From a checkpoint of a small mixture-of-experts model trained on Wikipedia: width 192, vocabulary 8192.
Below are experts of layer 2 (counted from 0) of a mixture-of-experts language model. Rows are named down (a neuron's output weights, with its number) and show model dimensions 0-191. Each number is 128 + 24 x the weight over its row's rms, rounded and kept within 0 to 255. Numbers have three digits each.
Before each expert's rows: "comes before" lists some tokens at least twice as common just after its tokens as in all text. This comes from a sample of Wikipedia text that the model never trained on. Tokens count by the router's weight.

# expert 78
comes before: " of", ",", ".", " to", " in", " and"
down0:140137123120111089127186104129155124142115137094100145135102126116143133102119136111106151113158155164141099116159145129136142151132145088140157111153168134112145111107100127170175152118138140067086127125116114093157113106135161077122182156156125142157130148126107189105136133095167108141108112131113152120126142135161116153152138116119080136126142075130130111119164148186134157136138124174138162143142105123110187155188129129132116129117119153085099117134159136127120111137159141154149169108092128167177128130153102099104161118164165106129108113116125122130150128146118140115
down1:138150137122137125131107097146129107137093156120127141148167151113101152087165162145117144155167102159157116129144086157142149107157112132108137081117119088181127154132127137118170124122148129137146136091111191178146153107140124166175124136147098096141168106090127127166128102131114117125132157171090142142127118127167186143164140130148167123128119094101149114140086142103139146115127145091089127125095156104111133127110127148090127091138178147143122155136098053130110111102156159122160098142155128141144120140149093155100113156150105141129117128111132110150127106114142107113
down2:113100107113100148101133136086109090161138120110108120157115102133137088150174126135156175137160145120121159149166093166119143131148134111165089131137103086147176169124108069125133114145104105156131155112160134123149131097114146105166144105142154090140114136139177139128132169109160139119150136140120163114106116125120127116146131098163136136119162111125101106139136107109129143132095111162157096149147129165145133138134064108120164075104088105165143119166110117161108138157132148115127154127149110110159148132148132126174094074126129117133163115101152088135137180159117142117

# expert 41
comes before: " ", " —", " −", " +", " \"", " N"
down0:092123068160098123145117145118125137133109159142139081122148155131177128099124111151139167134117139131121094100123105114124055121150102154142130130103117132109124092117142157129120136161122115132122121123143137125118104085107148080078132151127124135135114178107125105079216145102119128099116064102169135106099167151114146083134110129188152134129115172161102137131124111141134129102132176130132123146114147132113142124121122129097135185129099175079147142113129133150115156146129114118096108113107092128096117147144147107108149130125160122114119115150117121132099163102162114130
down1:127119178116154146145176143110133098132104084132141112155090133170139103160130129115117118175157105173144136156127098122145149160135109128109144120125111156130143131164104139153187095150126142171080071105118121115120145165115111146129131165113117143122164148142140095118132124163128112140119133136126142126147121115171102099130134112121126145111126126074143143148099188170129091139121085091130139152163101116101152118089094127121140144137139133130096111153138142118126115128128128151144084097118150135086154139136114206137122147112149078112092128063100093137162141144119137130
down2:136116131142147159094129122118133097163116119135110110150102096113161151130111158142120135154184092133142138073136113131137120114164139110154134149097085135091136154117105124148114132123117162136147139150131101117133135138094062140163116141141085134142139120089140126109142096093125119166123120124098148179140136123135101095118168131178105158137120153109146175133124087116131136218124116147153100131095121152119125123110123119127127151154112154127126151127139116107144100118131101177155099138136140138182126169165182089074097118142152137113103143124180107118108131162116097107

# expert 53
comes before: " States", " |", ",", "\n", " (", " Kingdom"
down0:113127140140107150167156130123111133113107111104120142163110099111150127120171096121133114150150127126139127156137171113134132092130134158172162106140114148149144160086141131139134097133150143128100120132148096160162127140131120110119146093133120101135180131103129102124115130142134140126113111117111125151100150116157116136184134154103151111130152131141110145177127116176120130147088168070140144131092134116160123156095184165098157137117129172150132136118124110166111163127120117122067165145141117128102115130164043102123179100124117177153138126127128069099134129176132113105
down1:154152126092112133124142087170099067118123156146118176095118155146111151136139133165173142132136148139099097117108121151089153128128120102136131137114183107166115147158107112129127095160110101163115106128130112079123112114097139096153137129114158130114176099095110124096124110127125147178121116102119152131139115124095130134176145149155156147107124119105165151106143132139132119113122126164137116179104112130167110091118161143128144145122154102196146143081114081159121126100109153099122175152134128124133132118125110148106105132115149131125159163099176096129085153109120157089
down2:104091123173118137122102171133133126146130135105090153113136130095151122095094069123128118120107143148115160124139118146155107146096148110131096147091090123123118121145080127141125129133139147147105150173068096120120114131153129153109126160126114134119110182161134123128140107116134138122113153090112155116166128102129107112154131082121122138133156168110111175077130129141129120153131077153100155093163114133108139121108079128131116096170138111110097124136144133102180125150144141082104094104121138085060123128163159144156105122149108141176122144140143118127108183122082131131

# expert 24
comes before: " ", " and", " but", " which", " he", "00"
down0:110134131138123121110161121128119159110103126088148112137087117104106126150164106172105141106128156113106136164148125116123127108150159123107131150088092142133164134159117102130144110129136094135105128184136098117094135175114165093137114145133158109192167123130150122109089128129154123151138140066105151138100129107156076138151145099093093129113137130166100117179154109128106108081116113157084117108206141133128137129117117133108114146089122116117105144143106074094090120123158113110160127151134151126130101138147154128189100152101168095143133124158116136132129118126115130140
down1:126167143104103099116135141148146158137128118111095146121124137134124124125126121136130097122098148125138104127107125138150145116108146176156192147187129113071103117124134133125144138177136117116130103132087109128113138131091120150130160144163157111122116091136158144132127135173082105085105152113099123136152140079158104157106123191105135134158133123138113146190149108109112149073126108135087154153114109139067104140087150135147161151111111112113124161178107176159098167147103123129095109154108123127142161130102110123109176131160127115134106125132111150128122092152162120119
down2:117141125134107134098128183153097163079109099143102142121135161146144119121100119150137082085112124163159107105105124082136124164131165135101135133141161146103095127131117147135104108109069120127143132181123121149084110167093135137100123186084151160167094112116137146131164149148074125134128128139118152160135153130126109135139099164109093088159115125095121131124154162086139125136165140144132114153113126121088129162124111131124124113117161085132112124118158144174185122137113132123125107122105146116114155127119107179088119141117092142095099153149129120115157136134102184129

# expert 32
comes before: " the", " a", " his", " their", " its", " this"
down0:093149149115126130172124140113118112110160125067131144150124145135134148185162107128114124138103135102118132162117107148143131149116153090147119090132158115104143085149083124121080143128127128122164170077147163122150167092115122145158145138136161090142138173133146164097101166134106121124154140127109167133130117135111153132101136135179168121145124074115134148146125117094119135119085150108097170151130133163072099136151114134105120144103172081142188148128119148133107141151144141093131158123153139136148131130086122150103106102107129162187148127142106118146145118129133126155
down1:115161090168162166107125129175137102117143151154163137115111139126093139137100112155136140120154134104114118144125110105118100106172140105135106112145173128148141153121129172102154148075161111136105104142093135079148139121167147109129125124111126116119128121091155132127128137071127175107107090094161106117137120137109173099111141134115139086120165154145141123123134152151136126109094124138151162105105140105111145103137155142129112110125150094129124134155114108153129100134182106118113145084129130132046143145118100197146137154149174144161101126146139167156135138101104081143
down2:104136183101150110109154079115125179149137129106096099086125107103141103138134135150152140089125140108107147147113135149126113121148166067088118132128117130131134128132141173193113185131117110154126105141118128120100132132127122149149150100139119107126130142091112128159116131151131087174123132129064152109138106120171132128129107152136122106129109140076123121123106145121088124073142131134152104145119133124151159121155114119158124088102090151158121144079131161161134062139112127093087140093117109099109153132106103098147104105142125153147159142108119110143103159130130139071

# expert 52
comes before: "19", "20", "born", "C", "S", "18"
down0:185149146119170139154169100102110102117127145062174135146120106154141107162127138076084103148116107113091169124132137142165151167132156124127113082096136110141186142110121109147163106160124133141126122129133121102147163173131114137102101107144142111149085126152123138115110136128102093128151123152108139154157127122138122159064167147180143167143130129157136141162141121129121103151155141122115111123168151105085125121121149131119136121160179091168131099101128122161107133101128143118142121106102120156127135097122136106138131130114142189113168126112156111109122111159129085107
down1:143138107146101104146079106182124087147123102147130180105191088112155127139143147128088130131164157122138175107088112150119195148104091127103111154139146161099084160131132130107170135103152138115150103095110118089097129092130112111140155123139142151094125141149133092148137160106121132149116093095111110138138138084195137142118113075135116107116149129111105116139109110120114101126114104166124123135135108130129088112106093141085154154134131117146122139120144105081155098117108120136116085138175168119086165117112107158103128127138136137140121154107142150098129121113139130127
down2:107152134103123144151103143147132160155152148126113111103163106163093179077124116108115117160087118120175129134132138132130122142146109143122142119124139133105129111149162116146192127135161149127113130092127093145132133132168128111093153140126130164126120122096078150147157132165143087124098166148156139138134133128176190125111125102116141123142152124086151102114122139143127099140142151092137152143129096140106098133142155126127099119182138144135131144168142156133161187128113134103125118143059159123145153127121107168146165145151105139172069100140073138123161139087116110118

# expert 42
comes before: " |", "–", ".", ",", "0", "%"
down0:099115091151130119135101154138109138123110118101141160095102129077122146129127150161118127083136070114130150171188107116127142142126142154153148094119081099159122175111128156095130145111165104110101136137173078121157137103134144107129136107083083140144144152158144113095120168094150114168102118162129112105162124154126101155134127075111096122099133159168115141128127126161098103143102138119134129137115190178122128119113159087109125177139114137149124112145101145123185135140109108137144132116147133143139121125078186108116118128151127111147130165110119131132108143143112118112
down1:139175093133107118082163147144105131131106115097156124132119128160165102133140127117097103160091133091112114109108131111170160125115135145154134114140113160143168083132173146085193126130166121068133096142120131139134149109131107140093131141127149167120157142137163128096100097159175101143154150124153156123171093168099090146134140121153106109137105110134140109137123106109144124103122155140086131162142117119138113155140135156169136091112143136145107139148179107130108115111087071129139120131145112107127109117132092147138103090139131106126089123173141140113173104129119180118
down2:131114119125079150113130097094149083122149141163125150092129138101095093146102132148121144090106161114124116176174208127095108127130069103086119130125126160140142180134136118163158123137124132122140173118147102165076151135116160139109144133129105140145098149142123119140125158118119095105120130154140142151101178145057158142129150142109086126150139135148131110121096113142164119177164134110157161103132135108152116134130133131157154130098107110110141145144125116121148161130106124142126147132145147100133065155116138076166121131127107113111153120145094133155102160152118108111

# expert 73
comes before: " of", ",", "'s", " and", " to", " in"
down0:114173132112149136124105146108084159103109152111158128165114126133126139146166129125132170121142057124098108141169135089109148146096086132129138144107116114118161160146110105124146138140171149125096120116191137151171146089129107096108159155070147121127085126126127135129133130130126138140095147138102159116087162147103144138151108159094129116116116114114110095157122139149127164096083149124130140117120167117120142138109099158149126081111102154133164139137106127097131156101101077140114126147125148145119128164099140134103136130139106078101109133180131163132109111073090151168
down1:061090102105104104129117171147125124132123119109125145158146144090101104092099102147125112119136151086066158127127113128138118113182142115141139159118147144120156131093132117100143149144154130128116111133127146106153128140121110129091147158132139087123115150096128108094158130139124165113103124140135139142150133111175161116103124155135094122070135172121136097117137146106139129206122132111147169159088120158132112156083109118163111092139140126159170127119127120146129141152129127112127187130140102147093126157188125127169122148142123089146129122161149109135125100082133157179
down2:122163120132097169185108155145118095139132136168127127101170167151111157076134111143096137119149133135083133167114126109145168088133128120113125114087144184153131136151127088150112119131134124098091127126129109121146138082145148136100113068145149115158147148075131129110100155142132080102166113136136138156114122131158125124121126153128072158086136140177133137109119143127140158153108127102130131157151087129158129149141123159145081141130114118136133129132132122151106159170088133117104055075148139124103117138129110162133096145113116150153132111133160121140138126083102117099

# expert 10
comes before: " a", " been", " the", " an", " also", " not"
down0:143104141139126132139143120109083176103128129108110170154106087130115128166128144088114164111131165132048124121123128134141129135079098089145138135133097130095108153134111126131154116103132114105139147133117149123128132156130159109154128125113112155104139164124166084136104117143081075099132131113093134113171134065145137126114125115144158215130098114097134133159131153123127119146142109140140165151139147135162058108126156100146109180150123137105130173117138151115118089152159084120123112094118119116160123145149115119122139153104161160124119086139115120148095121144146135132
down1:134119108148114147105166142131104127097125147117162113116143169141129125113073091122123111113120138145126131151142122139128166106124139069129119114165105117084118100106134132147160099115171168179115165118162140070134158146123180112106111089144135137134117117120160152158146132136161172120121174163103151104108131147142108137121089165113170115120132117089112091140141131142102122129075132141096097078124102130082108109108120181149101141141156144128108140144120133135086106140101118112142154108156147130178164131104085177136123123111096137126085144116170137146133130102141134138
down2:126159133113109144140125128114145138159144087130157122175164110111162099154134143157142109161111139113133124157111097127126114075110099106086147114113157099100121081092140152112127129135078116146118155054108136101149150078145150122143140150134081106133184117088174137138138145158139129120131123160132104098109145130126115116144129144131130078163124094102155106139095140090174137113092149126146144105124141121157130164120119162139118118143177165193159143115161129104109095143102111110102117116122130114107106128110128118113104099092158137187159123121148099146133118146132141104

# expert 43
comes before: " the", " least", " a", " number", " this", " Lemmon"
down0:162103078086152093089167107145109084101110122144165130157085141092132142173134101128129121124127169154179088112137122125123130126152134118104094098130077109137145167151141109113164057143158138124110147127102124114167128123132127133121148086091155109136138157141105194165145130123101096118159107128096123133124120141107122080129132137107135097121121120109148148154123165161160132134123123117111105133143121133119140094102145133134110166087146141175124135170102148126123136155119075158135121124125167136103083141098139145137114152150096178114123153132100121147132131123084147140
down1:131130118150133125143162112148120095160117167144148136112140116135133087153137090146135174110151165108161130137087170128112097117121067122109125080084138159101101101147129113122162167064092126117106106120147137119181119144162120125106128121158123075125100159160132077113142115136129115091154118129158126119161151137146152099132118135137131098149106094146144122131101123048118130147137119108093148130091110099102134102141139144127122110108137118115103137168137116109155154077131139159104146095127132126148089117138087119121136169195148139114133103105128112153109161141111122119
down2:154146159151123161111132160149158107154106141166083129129143130119139107118130088125151149128126168118115120129134138083128096148118101127139137182145111122118078117153114092103125115087093139111133159135135117128094112141113117129119144144131134133151144110156113139131179170163113117087109123113150205159133126107146089164118124113121162153103139128164068122149123096135078099090113129116118138100169163120115128161141111125140123129162123107100137151091153149129070129138176147142143129101119117114105166094162134130132162123122131091099170131116093152157111087122088090148

# expert 50
comes before: ",", "\n", " (", " and", "\n\n", ".\n\n"
down0:145101057160108077136129183108129094125154163125142134156136128161150132130114159087163129151154142112133140118118089105116075154144123142158118081102116126167181109112126112141087099138098111130129137148105103133081122128152126137145169140133102132095100140131157082146137119124151175147113081163094154148094124062157132125139135117114122092146120127147114146115178120146130118150119150087145107122183107141136146106140127145091093145132104122128139131107163106158163115129088114121129111128132126097128103125152125088158170097139129108144111114130131132129137147146104085156
down1:178109148125085173104163145115132118139119143124171146151152118102129138143170172156105142174120121162154154128131095174172139135093120175123144142153154146145106138076116117167095175151159117149088173154131154167128096111137144155146132122110128125099136130123134146128133107135132157075150122149092062105137106121146107147154129133145159120150201106145128105117109144121154148115124075104134159100116107152144109127141127106115108134113135156093118148153094140167081185109127110149104132137137154132112123129138124148112141139140124131122118099119121126098151096094118114107
down2:132169140136103130132124164161161111123110164111109136095165105155144133152184121142117123095105115137138167102154086189151139105156103151081103140108137123094099096123099128129144128125127134152128164124150106161137144169123149121205159111118117119147174142132144160128104137120105094123112123157129157144136080136114145130118111140120120120128183125143120157089127099149122116092069113164086134104132130152160113117142166136144137144131144140086114118155158149104140119110158139126091126128076147090109181130133089145121097119115112146135148145134139107127122157069144150149

# expert 63
comes before: " of", ",", " and", " to", " in", "ly"
down0:137118093141137105132162122115144127094095114063166141160117153117072146131138118092129120159175141104165093151116101131165137141118127126081128170124102105123127088133140154150118099115143160117098109131123168141146163097109150139106152133114133153145109152125153101107130090136139092115124148121137139140127095175121143143143137134121111150092130101098090091090108142109103160168114141117165107144201127148158105134170143156160071102167148170150134150105141125104138165160138112121140125121143153141124101102121097094138165156136105117139097110124131132151086147129165128140
down1:116112159138159128100121168150143136146130154116176120159141173106121116140106157140091141113168142126105100136081121107111092128108102110116120148147073137148153133144143148119154119153144150129137101112082094132119125122134067118146167143135140123112111105105170148098154173127119159139124120123133189093119139108138143128135126140098163129096117119138135125097111125098137091135144080086158113171134135164149122155110096179128123079150134119163048128142141117148185161170112133123118105111089166127116116177103116116125125116114121109136131112125123119119135102127084087128
down2:132130123109062105161115178154157129149126115151090138139136144134103106058145117110123110114165126117102183104120142101121143112107152134132079132147122128155131139148110140129119083103148139096133086111096126137096112111115137168118089115116128143147168143092127104192195130100132140140111115096130146150128125118126115129143152142129138087124144159109153146126188114106157143114100115137106179087165105165123124135121129126100130108129122108122105110133172148102133129125170143142106099218172116109138143116148129131105114131093122150129160149141104160122110134149141145134

# expert 48
comes before: ",", "–", ".", ")\n", ")", "\n"
down0:137151125081149117143109115114118121144125127102108123123104134101178107179082147098114139140143122113136164143131125155138160109176129107124112100139131140129104142109133089108148135085190095108118174095125122116082185098136140157137096187134141117134122179134125160088167119133114120148121106133124124146114109133129076107130171129140135144088124103122161151101098131149078153118114099135154096137173099117120159123120123097155178116188119142161125116158129151122151128120162110127099133157129124150106086143122087120097099132153152130115132125144122077111153154130096134113
down1:094156119139144098148135148125106119106147077146151077138150165123143102122129153184198151088123094104113098118084138128112102096174083142117112108099139106111108185124118132120155108165129159100092148120134154079120084121122131115159147093122099121125131158148128144122122127171127122078119114126127112133113138163122168091134140147121133097201190141133107131167108116152102151146146133111112124102129129096147112169113098128104116142163143109119162136127113155104148138123091113140140176118113100122151130130099123100101122101125120149091134142124128092132111145129146155130
down2:144125142124124158141116200122118109169088159141153090109187145116134141064135154175145156126140100169158105104147095144100105143117092151160096113151124122128111084113105151103086113160154100140124114095154142136170148137127103152089178141119143144097144144094125107106160128113105172137146116141134107122134163151151107106094107139114112143118093112148172127130128129126125155061155132144135129130154148111111113099156107127123137113122117140137100120134133131103126132072147052157120142175145148110116122130112146145151169117130122107155136125118157159109121153119127113146

# expert 72
comes before: "==\n", " |", "==\n\n", " ==\n", " of", " |\n"
down0:144163115134129100102122134135160197116177132121086178162084136115160154144151140160114144100169110119125147210082078104130121120104105125130148103105146143133136162123107133092138137112081099122123130128133133115144117130133164108102117103123118113122149099129092125154152164150151120140106134111124116120112093131135141194144084147125105126141117130174145113126155123143145160114162110154114105145156172138142135093163088141118111147113117112156153138127194103117156082165127111100160145133128132115126121154142135150115118120113138162149136125118068142140089104131141096127
down1:216166139188146118131175159166133144139144113151180127135128097146123141105139115109142121097125117107140123101102100118100121133121082185101119115106146112108106118161147127118125157126114111098129133142160080131123148161165130167111157141149117135111114182139126119101152093103148140166097121147129079123121153140114115098115126117144154151126099114130086141101101142135133129171130124118109119113124112108121113112148152136166150170172112112149115127116133175122082141118148125146121119118107078143157179128122093104157118143093090150122160131096151160111175141150142146133
down2:142164127151141100109117146113142118175110104169137130173124122099099106158123118086121086121112111118108144140069170119142079120136110138107151119125122120169161105108158139125142111166122136135100115151142079145133150135098119148097129103138134118145139142126118130112126077091127140154119113093089119166112099100089124151121187136099133141153121122144075119120130135106129086133134132111169131082130136099108123124126177149134145148125135135189080162110102137116088099108095129090116154125089136129082123109134151123152131112117082108111118159169092117161158091097106133122

# expert 35
comes before: ",", " and", " of", ".", " in", " were"
down0:103113143098130150160136101079146078136100158109096149125150152116136095130172122131141094143159103140126121082150102142146147119130132091169145153129114074124147136109108131167156133124111134128151179131104146148144118082155158119103105162114110144121156150150110121149142118091107092151111167127157138163125131123138146133140092124113129145072107120092197142147156136129144140152169106134114181178092087101104157145137084124107121104132145090098111143138132115152164113115152132126124124133122208123125127129140164146162129108136146124150107107135161092141113132147114119115
down1:131157138143141087161172110117116067111099136118091116100139135130131158136092141080112098112126121139131156098150104120144166127169105142141147119157164120157122084131099145111141115120142122143162122121148101131137107099140128116129108118124096094091150132146158119132110155088104169149097159106109139107125115096143099113100102135134152104104111134119150115113174126072112131125098125150130081096163081150093082127116115134153119160148174121099105164155131152127170104113102120122109120140112132107079141129175124153122100096151154093069157154106141168135121146119112130165
down2:105098150147077118158165121117111077092126095124077109117123157123145092143110125162114120131129136135121139100161148098131125125157145140151122115149153145173146085139141152111151145154113139092136146110154202130084089138146143122157100100137119137169130119151120151146113108112100150128107105129078160154112166161143135136091162125104127115161158083102140101133149155122114117125129114118136150095157089105103143146090149132116130126117158138105141092122094113140105093094128131107112114145127112099122123132156190136141109149142097175163122116080133070150136146113135155092

# expert 38
comes before: ",", " and", ".", " (", " in", "\n"
down0:092146166148109124108147123168114123127133157152111154104159139150143115142108153125099099128152120141120158155121114122104093102117098189109074173138165099136183133113135140132133128146109149112130139111110151173102078145136165142085144135085135153125143122126142139084103121122113103157131137090102094148154125106161145140183107105129121095118103101149115122116100157155135119107161113095116158138116124174125107096096131103127138175151113148108082141116152108123158132131167155108064097126111131121096098136123103119101128149137123178128122095136145178095156145128100120115
down1:139170134122099141164143116156105100142113142130140153139136156135137119130129113148108118091130150139111116096140120135138124091147136193123096139110155109157140112093112078135116112153127123134155091090151113121101089128134101129087121088135140166144098101108151134164123130129136139122071118129091123140113139093155115140123147095128096121102124186093140175128172087170116143150147155153153147143161194114104146095153125135122151115150111107133149100170180168096141131141165137128164133160116108106141110082112114101168099147117132175135137132130136120181166133106145125138
down2:123139127147121143095136124111118128091128131082114135111131147100110094081181153126131099181167124126115126094134139125138125072149151161122127090155136119123105136124102118084152121120112087129112166106167128124112163047080137126123134105131146112172153160142130159109105110129119118151118140149096067191061079135135123135115129118148136142139112135131123075067132156116138135124113141130114147147096129127114101126152122098118156134095102110160147122118126125114124160142126104134134093146122143129124138115128118149161081101141110124145140124142159155133096125172106177090

# expert 46
comes before: " ", " Total", " Party", " Year", " No", " Preceded"
down0:157131175125146139132149126143151123179119141098096164157097162125102127108137170081130100145095104172135101113147119153176144164103180163122127103078100136154110170122126090086128144115112147142133123157134129131150156109136135111088143122112114130135136111155123091141076122129120122139101167159129092141174162182127124094140136126111103173101153123110147092117122143145092164125160134125139140076120115133155094145140124129130164152152160099188109105107129130101138117133108159123148116133166158140136085141132183136136122119096102124112148142145131118154115128172127126121
down1:125100152118115149072084094137129162143112115179105074149131113138065124133120089142148140159131129105128103133111106122119128097132102089078118119151141147141132124126146143085129081144110117117093162135158130134129114134163148109162141096123075103128141090089157131142140172120096153108122119125153126123110122173142134117120131149159123177124141146115137161058128109126124147157134153123157129115106162142146085160106100138153094140130130095100138148111147110123130141128101128141152151159157105138147113146129155092109173115135091090131109131108147121185150123118139116059
down2:153112158096153161110133168081117150145123170134099154063114136127141108159138131144157119141109110127129140160133135153178175096163144113147117124077111102132165149135123137090098163174117121088177120166093087101131115133121114110133145070118128113138145171107163149114133133120087139143131135094134147150126085114156108104098122138157107162138091124132119140117109147098122154123134095134144109109149173109154131126120116086107118131089116127154098142125133138125140178162134163122158097083136115133118091075146117111114130096127133114130086116165112145110115156131136086123